Below are experts of layer 5 (counted from 0) of a mixture-of-experts language model. Rows are named router (the router's row for the expert), up (a neuron's input weights, with its number) and show model dimensions 0-255. Each number is 500 + 50 x the weight over its row's rms, rounded and kept within 0 to 999. Numbers have three digits each.
After each expert's rows: a language model's description of what the expert responds to; "comes after" lists some tokens at least twice as common just before its tokens as in all text. This comes from a sample of Wikipedia text that the model never trained on. Tokens count by the router's weight.

# expert 32
router:513493482617499456481440493452476481430453517467565495475467474470487551670469483523516541401508471508462427509457456416499539521464506460482491487449452597406434488442555539505508570467493454478412476500424483498523537492539542399533470555570500478401502529483458515374543512497563542445524450499405473443464430473511491438489535491577624576510524551540374509553490449565551443476488509476515547474608426510492454586445477505596591544485434573423565455526452459541550534423468415493488332523440488539469479616558506529459503524366564497520546529483575533543455457565595542522504522521468492508453423442559529491524421548461500506538420523487425533419527489517583525468515508457489460469552475524472552547482481546483438462501487435500587516475549545579511512539618496
up1:428485529448483464437504431480509467512444481489501575537457464558452568535479512485475516411551419382436515546488413431562524515501523584526461488552519480459593560529376452436480468493445466502525526551466542476438567474478480499527484385467480391503488476469503470467493523510590607512446491438467491476497494526535542479555498496545498619507434571535541508578479397440398406467504557493564537506540555468497523594441497517478506463552534473446492444504610475499572473445456501483473498577571472472522507429546471542446498391383448551575404486420440457485446480495583515521582471468515436464496481451465546588544404524405455486563436610496486516472453560413470445485538502523418567494460579556496510529430509433505497556523455467515499513616498566561437432526553542
What it handles: Words at the start of table cells and song or section titles, such as New, All, over, out, up, Turnout, in vote tables.
comes after: " |", "|", "The", " List", "L", " –"

# expert 22
router:512588533523504562522588422554548434489514470498548568485492512624493434558518552592479489461468520428471491455484560505397510502562474454577452489525543517522591537407548561558603464484506506465502515465432418533489421450523579588512456576552486449503413572562526470476525533501541571518425452516522445539530550431500546462426445537541503566538538461497460473481435482556467537496510482538605488463381588522525393554502406534472407557373528600392499457443546478510451449521564579453522539465504516524363424539415410460461582464513513480472411462435535602449544525614560471455471423474487475457540590489503479499487496580506541416434551482480433418521527474528473463460481448526515512588543533534525417501469475487430423575511498558456502538571510565433435425518406518
up0:443557539534463534531571411519508483472572456422506493499494474502525505498515451527393480524530488462503475585580530573527490465529514560553539535456488444482528529549488481509456422470531586535469604424436535528535510607509561576447544651451445442502581423516567520457459448557577526537453418424497451533475464516481476436437428437492501464392483483532499530445466511563527424516594449559401550559456556464551545505540482494510500540565522533531555460500456518510500418462434422453525510512504459570455475460406477519547483539471485490596476553507463518504467624505484451533580453466609488447503428506443570550483564456494526497636489592440599553493512547424445480526477489484549506514555517424549492369460523403574520475499545496566484558559518587519509595443412473
What it handles: Ordinary content nouns and adjectives naming a subject or field after the or a, e.g. game, city, population, music, traffic.
comes after: " the", " a", " and", " The", " his", "'s"

# expert 19
router:452593444508455534496507535520555437505509542455471605480534549693543487587570570617429464464479506469558501479467521494487528510477572428564441481541534547509494460479527567523540564459527501455570496530410543574518510436582474511413437562548529511463438520593537445409469494512586510486480459519530468538601601428545442494441511507557488514528446442525434429462431495477429546533475417501524516478376548546530492597494453572415534491408437590363573486437564598551475472541489490506484519527499524570438522505518477458552564500546481459455434478531568467472480497531542441469443383516497409414503567445486470513513489542527498462427561496529450528438435472541441480396433539528514545535419389558544473472482468483488430628594486503465528460597564546537451516519458504
up0:520460456575448468531437497558518557505554510584462470476459548524421482451414589553508437490456490534370480550426555503611493459531507448576472484505553520406522499456444490575513581462528506461467472527490536482514465520494537474502513488468562465552508539493420519401499539492408498529483523376505431487465444517488489541451518560490539526483456428446553518510459419646492405494508531511469480496525401444478467493529462568507467547516523516518611495465512461394492470419539499441605599506484513453546530490566464492489526508398431564511470528412520465456533439508453509518396406434529478501420518517465488523557437547556522573467470398511398533541529503484534535529472475354565438429536532410441557566534566476459552430540491497415444517487484496549397536582557479
What it handles: Line breaks in infoboxes, tables and before section headings, plus sentence-final pieces like years., ation., ing.
comes after: "\n", " |", " =", ".", " ==", "==="

# expert 28
router:497504497603608497522384559537499559480520589445520373530541486447499424479473532442476604536448500539453519475532547497461528548484511554477542512444432506493532477513519476479457496509466460476448508479539484434445525443497513479469454456558507528459568441441447557536535561540550510520515497361456574529401544479520551433476637499580543487514496457570451542479544511498428488547442534504407502415599522492497601596382505539577491504502485481473547484416401447481485579528645548506518438496510447517588448580521517493510397556544617526498470562507482472525511523514514547593558492467426595506420564521572468488484438555574537550469431594520517479460474524496564431474558523422451462558416572455518597453532502540604388356531456482398466485419541528506528503493544527
up1:582480491495546389428431461527452525492470633584435521545539537467569476483500519523540594520470539511540498585525493568507464482596431539548536498502522467560507605464504559575542497549446523477563577523537571592379433481444565502540515576482449529473554451416497540510374550508501511373521503480493575546581484541527481478433461562538498440515575520448489551552526494504541503523511607516471466533457492448494479442492480581439466476525560553525436480575506452572494586511536384494493533632470477529567531473514440515466446476460541480542514485470477497505524488479586492556518548442533462519591433413490554556532407553503516459493429515473595561553546535454555511472442499505474440410513545547485502524497465485450465404395417446527506549437513510549573554439511524
What it handles: Numerals in table cells, scores, dates and tracklists, often right after a pipe, e.g. 0, 11, 14, 500, –18.
comes after: " |", "|", " /", " $", " 1:", ":"

# expert 11
router:437616512532582591507488575455482539502527429516484528442533522501538560492576549490494452524469578555555477422428498492492559537523469441430491518507529552548414495582407446559507527506517529522439434446472570527570545506574376503409504516527557495414416581473491452396468479460490594484495507497529516419581505561505507445387492550510569443498457500520423440494440549485517567533506482505485505550586451542524508525536524506493477477448426529502477547488470571471515529519500508487456513460539538551486553461491472531452555474489550438457572516532594517518497531492554434504486439513543474549457452408489549484578493576543534540470413432491481553549482439533573529552435520508483498521447476511588569456527453504530423580554505554452550488488539420549448458513546558
up0:422413494500526441580518477439468509542466531477480567434487424535501541478488514497572547559501422414442514532475496560544538527495504500495521526442494453557530517483474567476451512518454536484504519511522569485589582526481491456459537468536493578493397548538494488394390506504543454562501546514478417440579531526444546433545551466499493627533542508496487448409460488471471455556487388429472565560487495544467487466551484423515528411537493543497573470420536493536470523503524426564531485501442447545408523528659541554495489547521564573608453472478448422464528626521524570559583546513435404546499526500506509474603535470514538505551456570425513458410456518532504530485557523559476468383438519417557451521493541474541574509464494507580556480501526520570516445545574473
What it handles: Articles and possessives like the, a, his, their after prepositions; also degree figures in coordinates such as 79°.
comes after: " of", " in", " to", " for", " with", " as"

# expert 8
router:525594497527491562480544500518379562500480439510522485567485474537479477434443468544419506508556554513540444488555524553496519491469438497511543503519509455562534383478539432413472459569567490406597430451594539349657504467531490531450528523533510454582516437573475474525534522477556392449452463578546505544516497570513485515531572353500510467500463536552462449515463542442451469486465470544496474487541471464466537526590432541520407484506518593519496576537546427522501451521505475392517514519509553436468510542414512492482414444495469478582552473505423529492529507508461450368462536561547546547439517521508511455469498461528528440437498527557545479524558506534569524497528432495426370470556481414589481571545417484472443493582490511495408577566498510484417494414529369
up0:519550519475530549534508467490488442497470468477515520518501550602555538455439425486441461493487488413431508575511521529466441405504583462473483594583551527561458483438435510475550521502398445567496516504399452476585406475438508580559527537413510569534513515552537545528503498457540480497493546515503479465525431456535570593503465575461477475621500435482479502565534509433452554430534430558583492460533565545543478591543537526455516517467606478548468507513520499464560544472431505486545597462516550447499550484511460513464513575547426484551503492525404563552402459457434425391482435431540528481552526474465432441446568495455453469461465483446583520614472455467414399490567419426516509468443459555490499448569520481524415410533529614407541504470542537538495565453399519
What it handles: Determiners and possessives before a noun phrase, such as a, an, his, its, their, 's, plus infinitive to and heading markers.
comes after: "\n", " as", " is", " with", " for", " on"

# expert 49
router:410490499575593511471425575521514435491502509579555455526544559463511613485502532458517482459495556509486503471496493567525523480524513543382520530564517530395482459522482488528507501487488485383463419477473542576557569608560442380485559500519567496508450451487428542480475506455478486515413462521490527516551504463525448526467546484485534582384466457525463457493465546482479506510432492425411482528548487503514480600469529440514467480463431454464492579527427487485481514558557543555491441464468535549519578497567499494534462473479498454480463501474530518522540467460482451534553507587502486522480589435512547484503536433429500518508410434478459548369501454501549597529474623444516560442526494610570624485505452437585441494549443479455474435565540515448522585620540554
up0:511542517438388425505545496404484551541544473444577553572469538458544516495555513530536431486518511498536556481448534495386484482522496518567431536575492451489465586525515564501511573465537498581498462474628527483449423480463552578432484508562496453459547532514571609528570544431532491525485466551458525486517555435516535495451464524471439503525492673487459518496502459427467459531599492414555498427490506539491509501518536485481396533569568570428526511504505465461536494372445470461651465510578442470486547526479541541482505463505480387533587518540425559567476455470492443454441547485498517561536530502424452496535524470563434444478600513422481465456441466569500421513412506546453510485475458469578480433473480505499494445491544512513512509516518547537443498476478479
What it handles: The articles the, a, The and determiners its, their, new before noun phrases, plus commas ending list items.
comes after: " of", " in", " to", " as", " for", " on"

# expert 63
router:459593450502455533508503542526561434518520539468472606472520543694538488581576572612433460458479515462554511484463538486477528514477588428568431471536551535501489456482519574512541547460516493450556487544423537572509493438575476502400439559546522507461434543588547438414467502496583514491485445522525475538593606416536438499437489517567502501534463430504439424450409504468439551541474431508523523479372543546526480595508458566423533505384432584359573503437549595539490473524506488498479522525487515581461525502508479461545564499555478459450457480531582487480477504540531422486442405533516407408505560449484487512510489550523509460443561493521442529451430493542428468393442532536521540535417394571535461471470468485494426635580487508478544450602573555545454514528464505
up1:466453507525509479496470451499473501575509476339433474370434484553417565547477488484410464422484526571471552461464496519594483488535453520448490450508512469451529535512438422557446475451523461484517529441474482506524526535440469508571503568562440522457478513520506494443619449496520503453464480531506387546568487468413605508506490476563492478436450521535542518523500538435444529519399494424498565430417509523428540560461610557534486493502461526488470533442456404425522548448468529472518484495535526513548430438584443533546467500438431440458445561502511361494514397459524528462582527474540444503507471530447455466496584464397464611458527512545522545491415555571485496460495486436593522551398486516502469458557566503568667487487604475493450500532496539509443479533574541
What it handles: Line breaks in infoboxes, lists, headings and tables, plus sentence-final word pieces like ings. or clubs.
comes after: "\n", " |", " =", " ==", "===", "."

# expert 29
router:503533459576535554549433511493570478415474461443563524491491498476569443478520538454455465577503535476443513501487593585438508518601481505537599493501551517524551523553409550489475492532479518577535521423543521517468456446471534543537482493529498489461542432440517481625476498580508454448580460488485540483448542482515511486496529510540462506471518507520585527450522382473460504506422516476457534457665543504520638462464405484511530512554594391622532551511421493519452517529575520463514539503473421468574510469500451441529390466558559482617456485534484499498489490581474449489566434449502487530481520441566407494479488543553440492568522514466523462500460537507580471415459530498426534532498551407488506488448530599520498495457453420424358507458598467534513493468456582
up1:533575562530477498533479479529545523556538522405518474423599527520466362460538568532493487508494511525511453471440495500526477566519425474546532499490526649502534400590510467508534473444473497540468496549556478481535419509445538481489554561486469463507454512522457497496517459557434454449465474480606542473491499564402470561553479462577457535492556446454451543552559542533459444566454535478490557374456530517514525514567421451493542500441481467514465530549499508589487500517545558453569624560463519531457441511483455457503540522542521520501505534447430514521544532561506433426556530592476546518515521483545498567585495527469497574458513534450520439548393549519497467513513572529468481467528477485419477526506410474588426561556492512536452483486453499433502346499510507
What it handles: Number tokens in tables, dates, coordinates and measurements, such as 0, 1, 1881, 175, often between pipes.
comes after: " |", "|", " /", ":", " $", " No."

# expert 24
router:523567574444471441426495515519424508454608552571468604578395524560569497470527564587553472476485440579463590469491519535442573584466663469583422379396513538504453470464464555531596554533458574500547487581492400560444432404569500533538505467554492517538475471558487456471534499491563398468504491433469533456453466451458383543478439494463513397490583521539532481459477500429488599469574606516561472427337453507508548531519444495473522542389507520423474548470546571582545599508525520593435475503561538532588562440500454359569565509526529553467579542587531568449570505527469466536441428403462490397434550470507548444452472517516587490538531506505512524435480483485486459439529528513560516488430463533495535550511463525511468598550514502530435430493494464480521490484541478
up1:461533439516470534485531495470425440521439508570482446524395483583498455487472492553478501481621517430499493536473552458548549522546415534561480474430464531479558551522513444499367612472534518486471552497465479430487499485530577468482511523498419528433466623510464525478487466481545461470508415516547437472457450480523532519560529633548508564554511535618529572474585452482516473447419489439465439385498483471420498533560483489500588533419519514568439546554591495560516518524491510495544538462494420565523479517548435534543543471560480445461506473424521563563574530467551375505484510541489509636615570528558583514419476446534369474538551473543476424491541478542507482450527494404484482488528528494450486479471432603542553473437525473628492528478462517496457497426555467
What it handles: Adverbs and function words inside verb phrases, especially -ly adverbs like completely, extensively, plus also, not, been, first.
comes after: " the", " a", " was", " to", " his", " is"

# expert 0
router:465568533445529542528530543542506533557445483519560553449532513591492491513564517485478438353491516421561493469476538494542558498512508410481448488493558593548446470437493455449544534470537565507614578534418459546512512595569457564482487505535542436384469463521452513430505541465458601414432485494458529470587457513573465566488487558438478479474482569601403488461465519509449565540512456472531439490506594520464454569515507518450525508403384583454536504423503473547521500513492585490448461568469506493428555498455458547472529508508502440500485440553487542532535422499575454554539497586555468442497579503486449500518523510538470514551578526557529494415449515546562542519458506543513486562383452563493489472470492509468515545562461537486512525501501527518449654435484518
up1:539524490505546530533456526437542533477468545490472506511374631478574487416508522421549484410548439508463396424565526512436458495467461485400408545450525454478480536449508476492575483440557472386495410501473565501552480429498490518442547494454506514393473499560459528555468519499518525456490512574520508659526570498465424488515533437512535515490488596526523478573472499501570529467531555577480585479490513413494519537538580546515425534459443503501431508488511524473453510514499436518580517467464506417556482440548483508460556522497531568576656443530549513597583467487525495477492473569426418557537518393476567508566509457539502507360545545439334487412539515515502536465462454408524548399444456449506443608512571491481491538452485449494527472546474494466401545476431529
What it handles: Articles and prenominal modifiers starting a noun phrase, mostly "the", plus numbers and adjectives like other, new, two, several.
comes after: " of", " in", " to", " for", " at", " on"

# expert 57
router:453553487444519542539498453550643463485577484477490584558468475639544452532550555568533449489516543537488539512491616524455453541567514436550467514525534501509531487453469596443578586526566514505565572475497490520592436375503525521547416450592476425431479523609541478494569508498507499519542523473509465522475616485461577475394461538517405532486557555512455450391421492521501495463490484448580564526378580496528478547431437417487448528379442589489537511439590531535461500512490481428566524495575523522395510568440449424489569481460473450478461446482533529447483435551476430456388534443467506429463478483462466542487533554509488476455498556525534504438471509467462443443548471571492464489541518560471451439487480441471439593558532526486477538591438473518497530487414462
up1:514599466469575523558410505436569506478497562449503499574412451477500416518485483544520430534478547539450509481401523461523556541476470532523488542588580485605519455481508523525501557378409473544432371510523478563431530522605507613396553638542498545513471485478544547464496537497429571550552437481544426557388636508516478487567517457433504419564531503487511564478542422576487598508503509502548525499429515481445518542551532543568477473504461468496432587550493488433444550520493397440490502461484484434498527485471522504449544553443463473538482492606440440434532433520550540530463521377467477526526449419451534504441425450498454464487584551585401504436524501543530505512512491450497536401423514503489450412531535465485462460479484486405454471524517463421397461429510510
What it handles: Head nouns following the, a or his, such as team, season, School, part, building, round, film.
comes after: " the", " a", " The", " his", "'s", " first"

# expert 60
router:466434537470504485570568533562572418490565486491515495532527490565547462522527599602549554433507490559535470505527554521398580592527472486596523508480531534572555547500506592506554538511497544492437541486444463504556503470434546542540487499529468507434455532658537451493492534429430572499549524459522434622539531461488509505496484568464477600563492468458489512533508526516488521546472460426524504520347507458477452549397445539457518525479505510414592491445577406474485407449475501526532576396495491442363495518475416375560515541495500465443416537547536464414528484481548377397446459516533510450550521469481499524551503578509521517408567542432522493466488482508485524464499501554442414529533525497474400459498533493476448558482559542523428541534465486487515468506473511
up0:446605495505531450493472539542458492557529535478436525467510603430473416559501549494511535494507505512471561588515394484438463557442459553511516498473534470551533471497529459499519490556489486464425488571447528500509465599544467515505435546509550485572583473479473490478604448417467534526544564508469435536472408407601567480620505491576535506601512444439538544490591539533476497450499477399545489572498500474515487446485542537559555627448477571510457466519471386630589572522503544521439519448552479466464506439462502450413451541512558576450559427545513570553540572398542501477486496536457540488549448486444521452437476473530499606453545511439476445456610551482450455483526412490477402498468485518556562495435510469476567412419453517517437518471607448424463450456437495
What it handles: Everyday nouns and adjectives in running text after the or a, such as side, water, game, clothing, plant, main.
comes after: " the", " a", " and", " The", "'s", " his"

# expert 34
router:457532484533624498506530537482516464495608592522496486515552566512543498345554611491509473507499554465500547452517555494444514559517522515464497467505523522459499491536451488532534552459529497356530533537433512589490518573534425434459469438474573458401479565554501522509513473458508539462466421550679511412579407504486559632433483609548434482506475463474430426490485568539457567507557464506525477507348511513467441486528509456429504510365450509522512612424520524548381488517589517506474465516524517502490524496606495533534545575543471467368504560514512426509539464556436399459506478506518470575551532420502486486441424376542449529497527451484511518536416480504397530434379604497510600528549489569478513452481439527519469563552517574520512460497456537478568527614492536
up0:541404551496461509469578508470524527509573541575521565399531513451508500477506567436513601560454552436452484469478497536461451493517565444524549684493487421418535519465567483537408513497476448472503511453518409474483479525495525474488589534495520479487492491532571431359461405533454581528569508441544454547525567518454432539500506527463450483360543592539535567488522474509535470535547492514550535494546484486465518469509530445528474415533494481461468533438497461540493506514524466434442540523466559507443465436547509617461519559519431485513465447528452564490466503621493482506648495467501503472587469471484490470567488488544479494564505496470526550484406468536466560500513556445547575569617543588529406540530414444503474545557448525518474515509421524559476492576485507
What it handles: Pipe separators in statistics tables, often after a number or time and before a line break, plus semicolon list separators.
comes after: " ", " 0", " 1", " 2", " —", " 3"

# expert 55
router:528560572490427528502563424492487474520451521547403525520484379574484495485515573611500531476526487486511461472486550494572487543509513461483463480488458543508475441436524532460508493480544462420478516443445496541520413489523580609470513534566466539574503598498509496519462600502453452480459419465474497589514538508503573577449460561511525456567533482511535546534427497456510586552509527361564497359411527457478515525600517546477472542453471533533509446461574516541513510549510521471484571439529546515513532462619421486548547445621471608463455525579551506496568501546604445412512406540519514413488589455481551491476498538581501446474616502475439451497616500455544381530479512476469520457439468495512498471449520468525491586602540504485538479491493605521500461511433495
up1:420503519482543564446492543509480453566578459488402527513605388556482443460423477516467499437515467458568478462481479412478481453520563513592477560484513503496573391469499526494555452504462455538494419513539445517501468598518487434534511475504543538656533456527528488472515507454507457543540425546494459540515496486599491497453406452492546496470525519536426493474506512421491552555456501551596427506545500586504415448581576531510447481442461469527519483494528496435465419557476512576458562482458589512464533536548466553513448411526504498458497508507475462455441533484573489478513490504559492494513469529551478471515578467502509481493509519521485487531528517541443479493505472471545566525429504514562583390535503581463559530460511627543496489492533559472423508486542504
What it handles: Adverbs, modals and evaluative adjectives in running prose, such as well, could, just, happy, aware, positive, finally.
comes after: " the", " a", " and", " to", " an", " was"

# expert 52
router:457599505492583517433382442506518496462543385490444490492446470854543493481547529542481469466517527488504446510502551557451535424538416418586510447551550466494576556401479498548510412440590502548486528477491525573472502496488502599486456474548392527517475505490473476516517567462544483438491495478509507561511494551542523511461505546491505510538511470531567519502450533430519551547420465419557574447493509460469463555483553565557525548477510509610555529469530546575508464452519378487500527483514530454485554515529479534441500499529608456545508452454547487526513438490528539532506468446476489502428454444535469444404437426556520419521484539445485496500485445549541459380495435462493451469546436465510532512480439523464486492503501564472586476480587525448561497495524445
up1:501478486505448525477535537545504461487616504509557420478524468458519471504517442447415541443528516463470514426443455577519460459546411490444479498546441502410576578470430503480653592458439481597545416505504455478454540552450509464539486595507445401507518579528485470530473547537470516489476515509538495418549386463518592540498517482487533470437567428534484488516565448563502572469522553523544449481550584537475543507589436559480497462348552441484507541548492539525418471488491486468420583397538432473525490483483537629471540584489481533476546590460567613523492549604551541503508373538509537493432503481507480455536523471557426422515478454441394517562551484488574510498451549542480560514534548497429480455486523542510549554494428555520466523464529518515521460458488606
What it handles: Newlines ending table rows, headings, list items and paragraphs, such as after ==Career== or before a new - list entry.
comes after: "\n", " |", " =", ".", "===", " =="

# expert 18
router:500527554433423530460547449472586366521579548491427534462469493644577510561493564552478488539511438551500490522516570492467504493496445418533497473443502504621603563446502558459563569494517524523539549525463440526621489429494623542516416530515443524495468552593614476534532571471437520439482528468530473575392527421436556477494483520430450574474517428510557511389467491567480492498511519434502478475423496424403485558445496548433513478408515524428525460414524523507478521442501509453532529452521492480479561566415433421539594553518499417417465392450534555517545506503521395447429454468494481402517602486511471523535535550538467451483499502534500458445445498497453544412538504560548535512525518537512448405512511473489505590556523496499531542507455536458496552458492486
up0:510393493456444497569424475529530452516499515531469468549559492491526571481418402515539561547561407482536425503575561568476457478461492489509492500498467505474473487511501478442522437479516528468426561481570552490502537529527540517474487456556467480426445472544484497497523522570392432467494510483469475553479595569421444455448566531461483496467470603541524500445450489402502445508490570538532514574533538443431527411479464432519443470545448487517508564466594520513506398502534494541442520573551441549431545469580527394504486464522485478463431509545529520450470500419483560468485525478558441543468505385521557531536515522488508452442442490506455604453503617463470551575485548519493419562551534485482428390347399611562522533483464554533599523526512476550462527519461589
What it handles: Nouns and adjectives ending noun phrases after the or a, such as high, top, League, TV, Base, education.
comes after: " the", " a", " and", " The", " his", "'s"

# expert 44
router:447593450496457537503499542526561445526530533460469601493528545689531483573587566614427454459481523467554520473461533507482531517486575425566439472536546535510496464481540584509544537474510505446553505530420534570515508435581469506397426554547520513458427539591541439412477507506587510474479445518514480530596595422544455479453511513548492505540440434511447426450417515478427546536478432495523516478369546536530478604489447557422542492401438589365561491434569595546490477537484480489491515520501505581453544500519475462538553491545481461459447481531572484470477516549559445461448409528495397387493559424483482513512481540515513469436560484513463531455439473544426468386429550534515544557411377558542473467477465480501426635586500514479533460612572535540449507526453497
up1:559497526457511464448596479531533485485452512517551512527654496498494564453545443528550474425612453532459367478560469465424579472576464460508510431487397515438568424445525595483505455480551601645438462511447437480446467500566536534516401535540472534488558513522483522432521525462513546443481611456509504530602518532529465500407494506516533512413486477470544508565491510527541489397561598528424533467554522426499501402524504521534507487586470484509496486501439540498571461484469536586553542467467456522555543438409479429468523445525504513480534515456519549497556438498469546504467560560457432480464520618573523495496507550471452396560503485499431477542472587526515504556478475483479487497493456487475542528540550483440477506468581529566422525407484504456513433423603535
What it handles: Line breaks ending headings, list items and table rows, plus sentence-final word pieces like ations., ed.
comes after: "\n", " |", " =", ".", "===", " =="

# expert 15
router:449579451498457547498521551527575430512512546466471603485528554684520487573579578623436472474483507475541507501465529507475513512474571423558424473537542533521513469478519587514536541459528500441555494538431534568523495424584466490413440555544536510466444519589552435428479515503591499491496462508510481539586596423551444473457498512547488503529455430520438438461410502485447560555492429499541532474364539541534473587490436555416532508393437599346564495424572593548484468527510501486491515538484525577450523490510475455537553482552472461459433476527571487479471507531543439460451389532507421394498573437497486515510480545536490467437562487532459526457434480550445474398448543540518539530422388577539487470484470481505425624591479506480533463601577538538450515528453498
up0:501513460553604551477480516421459490586455507531557509437496582549415527531513421431554446563531555519454581401545411520388542539524483491523403559558478446455490609491409550543565464544515478560440576493431479488446441523466476466449460463461477456405430398466460504528495447467553478533477443537486528498517502503512457517554526531575474342477481495445387452538533477408541547438539513548447541512592547540555516621539577415399496523460469502554400516508555500476422433545470511600529416549505477442560447487528505465580446569458474384446451578500522504486477550491531533438491458491525598466519476495500479540490486471521541607488373570562429497478475434449533453467456506434495458477471483534537547554508402520515534505442457499509524532455464547524504464514483509
What it handles: Line breaks after list items, headings and table rows, plus sentence-ending word pieces like y. or time.
comes after: "\n", " =", ".", " ==", "===", "=="

# expert 31
router:504501549532536538436446504610462456577523489457418440546450444450597480391507499436435448569589520391504492527451426513500456517546497492502474527519448543543595539543532474481477424541631468479477507482443441414517497604429456449540422516534473474475476529510534532406563460531525499493493533592591546487529489476482551509500536516496484445443536499457580493580523517447467490461468530507505448507615481497493576442558627555495507388527622433553547524423505479442605445538449503469451514497521507554481448459429535563580469480492483469525582493476453450520503488539480484484457568591518423516545548542489482504534530525434424518529497556513418450524470601453569491543547478454512480522545430473442534487520488547395570504460559542537476493512478459431516467528420614
up0:437454493471451457497571539475485496520521556442499516519535518370486544612488566498498539412467466587565541495494501518524573471403452521488540553368460431478502509527548569552493540514519553512528433449500577528520431392534532488463433532557546460402519410519537460394490471452545557470591413500525500438459514410532471500487528438465514583613542437441426442472479473429494475478528454485453450462505496458570449513479538553475472503506559461457489504450582454506407511527518428584568531505546476537488499500550438430453433426594525474431495455526493565421557537524468497503569551515375528506464512464439592571597498677496486612457519516530514488425437532601471570537507547579478524488449518477581464561515573509581467565489475422488439459560499567527472553540468499
What it handles: Nationality, country and place words and their pieces, such as United, American, Danish, Soviet, World, and Indic-script bytes.
comes after: " the", " United", " New", " of", " in", " South"

# expert 51
router:442436468524482592599543514552512386464530499494428538522437513581469406478514485468470492509526487508440414528477516404429544641554518383500448464570578574560551485427478570534523488442496468534503500542463520427564485538507472535535444626565533515432450600594456516391515442449541582505419520553557459547527622454552500451435529553424450475444509456517468499472419583514520498524495425532529526438448554514519484603491505557465403533538545565456498539505505479460409481569524494502531528492467505512455491468500445457493570403485469503519470486474555563481517570569485549451484500581523461538476539476465523522558526571483443478504512597437518508444464461556511488555481543448551472527532503515429498505496432498481444530516536470510520470571526443434487460456420526
up0:530500453430533499545492567512536407529522441434432606547468490530470594511441540494564526537479439565590554509406522566543493581476508495464548447536580537574487483492514522519539533523555470506461433445536433520434531493553440519525509510553551418561533528535463499460537506474482493402483592491523505451490456520543427525424508431474484491516560443439491452559502475442504529477502453536491527526581412462434530483490386448480415510516544471404489535451432489493483609518557467493479439532564491426525582487501528433536474480589549485499493504573425460497560529390545505471547500502519433574494534449581474609500519526471508473524502458498450528535573560533625521446399474607532564429485549518603517574497530502503536462476430567502408427465553559568514443423517502
What it handles: Words inside organization and place names, such as University, National, Party, State, League, often after the or of.
comes after: " the", " of", " United", " a", " New", " The"

# expert 43
router:551529528506425532521435535507521448505548456458567464451648530556435480436555509495482478511576443439415496550492509566552428553460473479493579489509365512587530444490469446484519535568557500529513467477521550502437472391528499509543408534469517467515497556432536463516516529586475464509521482476502462512464500457445488503529490474431470544537570486493517462497474459435416504494436432508567448439585544488513523526506444443512397562437534440470550439440511450653502475525509391538540542511467532519489514532581478534486564449506577481559505489476552517381492533418440503526580578467472585444534615577598532532628471502578509541468564510516483506481463480449554571447471549501489503510429478466481423456476410543518477484589502546340415518524492564511521559482364457
up0:558594431577470533550422530471512556496533425552583401686494509538587585481508494466462536428493421459472461507521494450520559491453560471515451501484483546489445488383533449590514366481443498618454457517499533450554521476466470530478407502561513425490439528545550486478507547385518467469465565427593461516506603450401530531516475493519422465580429372529490505513495477447585533475461445467529424409504545504580502501489595480504435463451540460528469487586536416606475501510532446495486434520530470487425508522546507494464448548490434504447493478549520565432559556540475459417509453489420497447593534485532503459583506474508504425437467527471569509547551487519551514593513448505427529565582505545390463504489466486544481533471480550452450498558529435409437575557468494
What it handles: Digits and years in tables and date ranges, such as 19|09, 1977, plus past-tense verbs like used, made, known, won.
comes after: " |", " was", " he", " were", "|", " also"

# expert 14
router:508539428574556505508459481472521533493504473465472543521499446467528439440512516505502527455522527496428518361478532572468533550453483463493610524433478495484603454468452469504503516539507486457414555423480495568542456421544486475478471519485524456483516468490541483625455389539515432496534510509477491456428507511474567433498624422512508558520474549511579553471469437523438523523409474495487592472545476487549561444411427468501482597455492471502455478459452471503498531501591527596504501500480501446557439547566454524510403530461555523592500540510472552535500483563478516551571440448503478586448451478506486470524465495502484540490496561508474469571454523363549470500543562548503494479558497507475527544435456552568511470430511471515485518500538461513589430453504540
up0:492462477486491498519489409564495521484578473527478500531529450505500447434582529457552465531574592581520495463516547603474566514629418488516484530450521559464533468506518518561429536534459608549545603582552437511502586500464519541436585494587434490524571480465373553457399469510567431512481536476524459521481501531342453508488448488429501519573544529491542479560440495477542485472512515589516511422416538448383516458391483523474578419444627516523544535476529517524474511407478539444472467499506453531471563503465396579492507402507496546559525461469446544450473393389568443495435479478599515509486492508518489447431456476610512513518491453539542437593450494521449460564520430597534462522520532471491453490529540501465487569478358576480485598566485559528445552379491476
What it handles: Digits in scores, times and year ranges like 1999-2003, plus modal verbs such as would, can, should after a subject.
comes after: " |", "|", " /", " due", " $", " (1"